Weights of a small mixture-of-experts language model, trained from scratch on English Wikipedia: 516M tokens.
Below are experts of layer 3 (counted from 0) of a mixture-of-experts language model. Rows are named router (the router's row for the expert), up (a neuron's input weights, with its number) and show model dimensions 0-191. Each number is 128 + 24 x the weight over its row's rms, rounded and kept within 0 to 255. Numbers have three digits each.
After each expert's rows: a language model's description of what the expert responds to; "comes after" lists some tokens at least twice as common just before its tokens as in all text. This comes from a sample of Wikipedia text that the model never trained on. Tokens count by the router's weight.

# expert 4
router:145094162170152102134125131107133163153166094101165107137111116102119147111113177139128167102128099142124159112133107110161117157137108151121147119152156112113164109100117148120118133105087115117105104125139166096093156177156160110092142114104118148125150116112100159160109080121143137160158124120122110130109131157106126151093158165102132136132146098116125130087141156162135105109126103096104085151153143119145143139110124110105157175141150093149092096138110141102159149088110135125165160085123128112137127093090168143148146175089090130104150116122114095101167097147146100137
up5:151114151135144161149133146122165108134128140065123100128082119129153140136092137133136137132133113153110137108088059076121122110138139173155138124142148139112159124126116179119163137095104105150139121142146118117073133159126139124113148073139137151101102160116116115092122139074138124134137103113112110139115141153131106132095128166102128180146144085111120161094148152103148122128164131127092141173143146142092159139123131134118114158152146121123105143180154111080137119160083095124186120103128095133154153118108142158148131098128084103121147121109120140099140166126174111102
What it handles: Table scores and separators. Short tokens in sports tables and results, such as vs between opponents, decimal points and digits in stats, Jr, League, West.
comes after: "| ", "at ", "from ", "0", "in ", "to "

# expert 50
router:146122148144155127151151122088141144167156119116153112146089107103116141094100163146113138086089090155109169131122126094165126150145107125139132124133128129112160114106118132105112172121122122131101099105113140104109163135155149111095166112102096145119147124126095135166081094118151146166163119093123101121100133130109148156121156156122147133152150109107141133073133126169137084116140092086083111141153151113131152164105153137084143150140167094133107109135106138118156146121102135155155174106141125155108130109067154160163137128078107107099162111117123103116124084150167117142
up1:146131095156149138106125161106074087113163173118116120104089109125154154170123131170104096131167098099135074079153115134098133157083095114127139098142102124151116143162121125139124111161143148089139105149148137140142155129143120121115113099137149136122144105158121138122138122160150183125155075141126151139129101143139158107144139128100096147080105153097123111126151125115069151120133112130134127156123135131125111114105116092145143110131118155151095104156178112126090116090137114058113134139130109133068099125116135137104118143152107104129088119118153101169108086155135144159
What it handles: List and table markers. Bullet dashes, pipes and table separators at the start of lines in lists, tables and succession boxes, such as -, |, •.
comes after: "\n", "\n  ", "\n\n", " ", "9 ", "5 "

# expert 60
router:151092166166154101138126130107131157154167098102163105136109118101115142104118179137123167100130098141119156109131106113155116155136103151119149121152158117113162108097114148121114139107088115119100103122135169095091150180154157112094143115107117144120146111109098160155105076119143139157158124119121110127108131157108128150090155161102135133133148102118122129088137155165140102107124101099100079148157139114142142144111121110107155175141151090146091091132111141102154150089113128129161156084122129111141122095091170140154143174088094132105150116124114101101164097144150102139
up3:127142147139125147121159143108133154125120149164113144161140143123126139116142149111098118130120154122111191105089131146159117139127150132102140091133136113100117149139083145092140108127129144153093139098129143104063159113097162100120136088126105123121106130135124108164102109099129152116175117140094079133117151136114133173127146099092178158175151160084118155090134090107126121094136084135104121122129145130157135166107133129128102158164161111151088142166157182114102117105113142100107156093140113142150138058118108136150112118116116156084124117115111156159124120180144123132
What it handles: Name beginnings and digits. Capitalized first pieces of names and single digits in tables, e.g. Bur, Chap, Com, Tar, 1, 3.
comes after: ".", "–", "of ", "-", "202", "/"

# expert 15
router:142108166154140115125141119108148150154147141091157117158118108092116157108097146130128122129108104140092131122096108114162109160152105129120131085112158090124166111087097133125105155103073142140113115099141130109120149160153160137112153084112136153143106135101123122149099095125145118141163126103124129122083133167128155132094150172103148131144152096116146138102131166131140115119167117099101126146140147113123170130118169146089151168137184082129101108129129154104165128132068092109139177099114132141145143103102149140180145158097106143081102114126140132146131081159165125137
up0:137114111124153115130153147115095137099121112114081127163094133111157121122118131128102122094161096115151166071150152111154140120155098167142117072142111137201111112144138153130091130107111131091153128177148154118122103099126125096111107135109136177120129074074114182169101111114142139115109122141136118133079116105125163151132150126147110118157152133141132135145142112154167143092131185137161126132120156125164131114180105146118117108104095128079176126155124138116116134095118145142130124158161151110127132116125136100125109164124156159157166128159067128129109122130128123114
What it handles: Generic head nouns. Common nouns after "the" or "a" and before "of", "was" or "is", like number, area, population, species, List, village.
comes after: "the ", "The ", "a ", "this ", "same ", "first "

# expert 38
router:148093161168156101138122136108129159152164100101167105134108121100120142111115180136121169104123099141120158114132104116158116157136104149123147120148160115117165105102117148119119136103086115117098101123135162096094155175157157107094144119107117145126147114109101159162109080119142139157157124116119108122110132155108125147090156168099133133133144100118121130084140159165135103104123105098099085152154142116140144142113124112104157175141150091149093095135109143104162145085110133119162162084117128112143119094094170138153146171092093131105148117120116100097170103149150102138
up0:148138158133133145117145110054127142128139060110140116139105145117095187117138147138110160079128152139131117094146104103138133122119107158108148149169105096117120111138140154113083118173077148139105121114126117130120144169133187139153136121126126162126137107153086140126117100137150113120097138175119129166112165135104068109158144142116121081160128093104121142132132101112125127130149117120143134136119135147118156138088160178140151141120116135176091127121101136118184125110105133110114144120122136126109109147121120146179145162117143157126179136117087109105114130095195117121
What it handles: Names and numbers in results. Name pieces and digits in sports results and rankings tables, such as Bengal in Bengaluru, Mah in Mahler, W, digits in scores.
comes after: "| ", "(", "; ", "$", "W ", "Great "

# expert 43
router:159085164156152089156108118110180156137141116113159112131093122122121153108093151132118152106129089140114157133127095091165142154139084156120169108149175102117170086117122141118117150113114149119111112117132136092117128167143172132106135114115107161150096088132114124140101091115154137160147077126114118148101121140107112126110162191101152117133146112104130125108140127141134114077151124102104105130143119120143169129134133093116163169119166084144099081143108165123178155093088118169162144114110131154118128113116157159111141160124119132096142114137117114129142112127177132109
up0:088141119118129131117124122153065141103115144103120157116115119132133115115143114117122101107145141107154135112136135164164124126120155099147062120104123124128136110168119117152130125124141141120121120121174098122109141150102117110105188123160078090110124134107113100127080128161098107121140177137129132111128115169106182142126124086123164129185134086149157197152124122134137109146162142094108119131098163113120109123136109166143115123159169151138146101132122119171077093139134101121153158148163120155161157133113134093160106117113109056111154133137140146161151100158119133131
What it handles: Places and birth dates. Country, state and region names and decade digits in birth or location notes, e.g. born Milan, Italy; Maharashtra, India; 199-.
comes after: ", ", "born ", "in ", "(", ": ", "°"

# expert 2
router:151096160170154102137124128108132161155163102102161106134109120100118140107112180137122166102126105139119160115127108109160115159138105149124152115148157117114163104108115148118115134106090115117098103121134166097095153178156158104090145118108120143127149114109097160161109080118142138161159126118117111125108131155108124149091156166097131134129146100118118129087146161165134102109123102100100088148156140115141140141111123110106158175142151092143095093137108141105157145085110125122159157077116130112142126092093168143152145172088095135105148113126112096104165096147151098135
up1:113119165150151186123124153118136094178144106123090125124102170126138136129139141167119151117075093138104123112139071191179154129150114153138118131081103100105086103114117076109131210109147132142076139087122137132150116118129119119144133141089102095123117148118141098141142101126146136127116116154140093147120100169102111120114144147142128135140164105141115136100100095143094113124167120131115120154144111125150170098143144093105139099124106115116138142156102135123203130146124156109144140097150092106134115122105142158140116137130153111118128109123132070130111153138133135148
What it handles: Name and number fragments. Word pieces and numbers in tables and lists, especially sports scores, athlete rosters and place names, such as –, All, Japan, ia.
comes after: "| ", "(", ": ", "Candidate ", "German ", "Dem "

# expert 33
router:134105161122153092121162147117119142132144097079125123157119108091117147124126147157098145115105091157114169142085095090161138153154139137098117128145135155133154115105092143106146155107097109163116115103152167093115144149153161120104147109109100156147119134091104140134119092120142136144141139118102116139088153176102103139126145149085142130140127070098146170105118154150140120111135092109089125151130141102116156141119162135107158160135178089157093111156123141107148142116101115123173160101169118128102128111133145159156184114073097128115157101110117089111136107143152112125
up1:148150135157106163175163133123124136145173118137106150112117164124140120139104185085112120142117141115083176150150097120157143110092135146154092136157155120096128124111154068107124114067079109135112143095157108105123105146122122106117111152152121115147115160122122104089120139098150069155125138085127127091131120163137095149114101122089096149143147110125136094140106127154138107136126134118143113109135114100166214120144152151131101155119107100130154088151114142132143118159157107138121136132137136100157118087125119166104160145090142110107119128122095125093121141154125167139
What it handles: Function-like content words. Words in fixed phrases and common collocations, such as up, due (to), based (on), according (to), addition (to), there were.
comes after: "the ", "is ", "was ", "a ", "to ", "be "

# expert 39
router:146097165168155102141129129107132159157164099100165108137108120102114144107115181139124167102127103142124159113132104116160116157137106153117151115152155112115167106104118150116117136107085118119101103122133165098094155178155157109090147117106118146121148115107098160158109081117142139161158126116122111129110132157107128148093155161102132135132148099116123130085142156165139102107121107097100085153155139114141143142112126111103156173142150089148094093137114145105160149088112132127164159084122128113142123096092170141152145173089096135109152117120116096098163099149151100135
up1:175112188170150123146104143084145134138153133093132086137102103136112153149132152120123160094077132135089131078100109107141112138109110120135147134152106103119145109098117160137151164102108118129100094133118171119083121137144136104082128138119122175141121104148111144128093106108198159166161096110129091164103138121101102133122147142080154157157118094111126152108135111137122118122126121115097113126120180140141176157107145127098144151137150133159135116140145147121133135140120112147132183135142126118106126098087168147168157137091126140112157143107139135093147095161171128142
What it handles: Line starts and names. Line breaks and tokens opening table cells or list lines, often pieces of foreign names (Ming, Saf, F-adi), in election and sports tables.
comes after: "|", "\n", ")", ".", "- ", "–"

# expert 45
router:144092161167153102139124135108133159152165100100165105136109116100116144104110181136122169104127102144123156112131105114160115154137106151124149117152156117116165106106118150121117137106087119120101107123133164095097155179154159107095144117107114143119149111108097157160109078121142138159158129116120113121110130155105128148090156166103132133133146100117123130084138157163137103105126104097102085153153140115143141144111128112104160175146150091149093095139113143105161151090111130129160158080119130114141123094090170142155147172092095136106151115123118097097166101149149098139
up3:159100157134157139125107139116113156123141127113129112152116101091122163111089133154118135112099108131128155116072085120182123130177128140160149113139148096130139130095120137115094169093130132134104123140136139113112151138149167091092154121107114186133140092106124140111087096076150145180163137141171126163136114122044154138145136136110134158184118102124160118108131126096113102092115098128117113139120161103141151109118138126099150142125162115145114114136113138114122126116110115155127153085105127156147100111109144153121132127136128135110129120121118095085121162150188137198
What it handles: Year digits, surnames. Final digit of years after 201 or 200 (2019, 2010), and surnames or their first pieces like Williams, Taylor, Pat-erson, Warwick.
comes after: "201", "200", "202", "199", "198", "in "

# expert 0
router:146092161171154103134128132107131160157166099100167116134111118102116143104110181138124167099124102142126155114129104114158118155138104149122152116148160115112167104105115153117117139111087118121098104125139167094095153178150157109094142116111114147124150115108099157160106080122145141160158126117119111123110128153105128152096156167101130136133148100113124130090138162167138102105126107095098086152155141119141142140111127110106156173141151093144097093135115142105160149090114132126162159082119133111141124095093173141153147172091091134107147112122120099105171102150156096137
up2:123118151120164108158157127082104142157178163067112119145120111097091144145163114151127126156137093137102154098109086142148105143116130148148140144157129165104142110121132127134129158080122127134125103132097102116151137109156152108104177141134079142119146123140117108124127138109131110110112109142094143133097147145126156134114133166126119162145161097104144173085102148130129125126133104117097122160149158145108128134139141163118136180142145122191093132152099085119124109095116100170143145113130064153141131108127113148112201115085093131108168152128088108105119128130152115154
What it handles: Digits and French words. Single-digit numbers ending years or scores, plus French/Romance function words and word pieces, e.g. 202'1', 5–'3', et, les.
comes after: "202", "–", "201", "200", "(", "199"

# expert 35
router:147093166170156102140129132108129160155166105101165111135110119101115144103113180135125167102131101139121159111134106113156117155137107151120150117152162116110166106101117149124115137105086118117103106125136166097094152179157157108094145118104117147122147115113100160161108076118142141158156128117122112125107129155109126150095155165101134133133146100119123132085133157162140101110126103098102090150155142115140142142112124107106158177145149088147094091136111141107158146090111128125164160083118128113142122094092171141156145174088096137105152112122117099101162099149149103135
up0:145109170145143118128110147116135144130169149092147145154107077107115123104122135108111129127132097143104153112111161140163168128156094150092125147135157095126154119099106119056131155135114136144155107123132127134070149143147125087124139104154142131159119161131110135125133125113153113127172088114135118151118155139096133103104135127153141164131141137089160143098128133155122105120154144122129110148128161142100105153096127143118167148115172075162071079171112142107118119120127156143145143113125119129142109090112136161149195105111108119108115077121156159089091143135179113170
What it handles: Name starts, modifiers. First pieces of surnames and adjective-like modifiers before nouns, like Zaytsev, Montañés, military, civilian, safety, Preston North End.
comes after: "the ", "a ", "-", ".", "The ", "an "

# expert 48
router:147099157135149107144136114115147183156158135121145111161095112118130132075103150144125154089129104162109148115117105120173129158137079164112138130152132142114134109119116153138125144115065113125114092094114138113104142137163158096091156104126111125147142105112122116151115108107155125154161120117129129142111110127091141138109144169104124172152160078114124159088133158160104103099147101099085106141157141109130131160119161127129165167130149091129099107161121132089188148097091142160152142093116123137146106093099165176137144133107121126081142126101130101131126095152156135153
up0:104150149089163116137115128131193135133163104142147120127115120134121167162126169133144155122125130144137098116128109091143141173125131141097154141116146110111148092112128148171121113110103134169126120109113156121130155095142124060124111102133121110140118083172154110113121149086172144127092091139088135147129103125101108099108130154111107128119143063121173125143126145164097136142108108097164125143135101093092102139140123086106134156123142131093109129201145101163138123131089120145083110110146180152141130147151127141160116120149126112094141133175134127160127121132150135181
What it handles: Geographic coordinate symbols. Symbols and letters within coordinates, e.g. ″, ′, °, N, E, W, plus pipes in dense data tables.
comes after: "°", "″", "′", "N ", "\n", "W"

# expert 47
router:150097163168151106137123132109130158157166102098168107131111121098110144103112176135120164100131098141124157110127102112161116156139102151122152118149159116114164106104120152121120137103087116122103105124137162094092153181152154108092146114106120147122152112109101163159107080123142141158161124115119110124110133156109126151092154162104134131132145098115124127084139155162140104104127099096101083152148142111139139143116125111108156174144151092147094095134112141106161148089113133122161161081119129113144122095089169136154147171092092135102150116124114098101168101147154099136
up0:160125140141147131134121131141104140135149141113132076131104077136170122126123130156135128112118110142074122138086084133119151129158136091136145156145090099125164086074113174145129115116093151143139111138156136110144136116134143137095127118135073119105124126151138126126093097131124095147099096129093130141110198100156138120084151146127127123147129119106126146101115145093153102103141095075100115175122184098163159135109135106087150126152143115117108146162114133122150109117137110115155141097166101090144167150091153169144135123135120124072132145153116094150130091112149090112
What it handles: Place and name fragments. Pieces of proper names and places after the or a first name, like Western Cape, Lower Rhine, New Horizons, Vince Guaraldi, plus numbers.
comes after: "the ", "a ", ",", "The ", "$", "Br"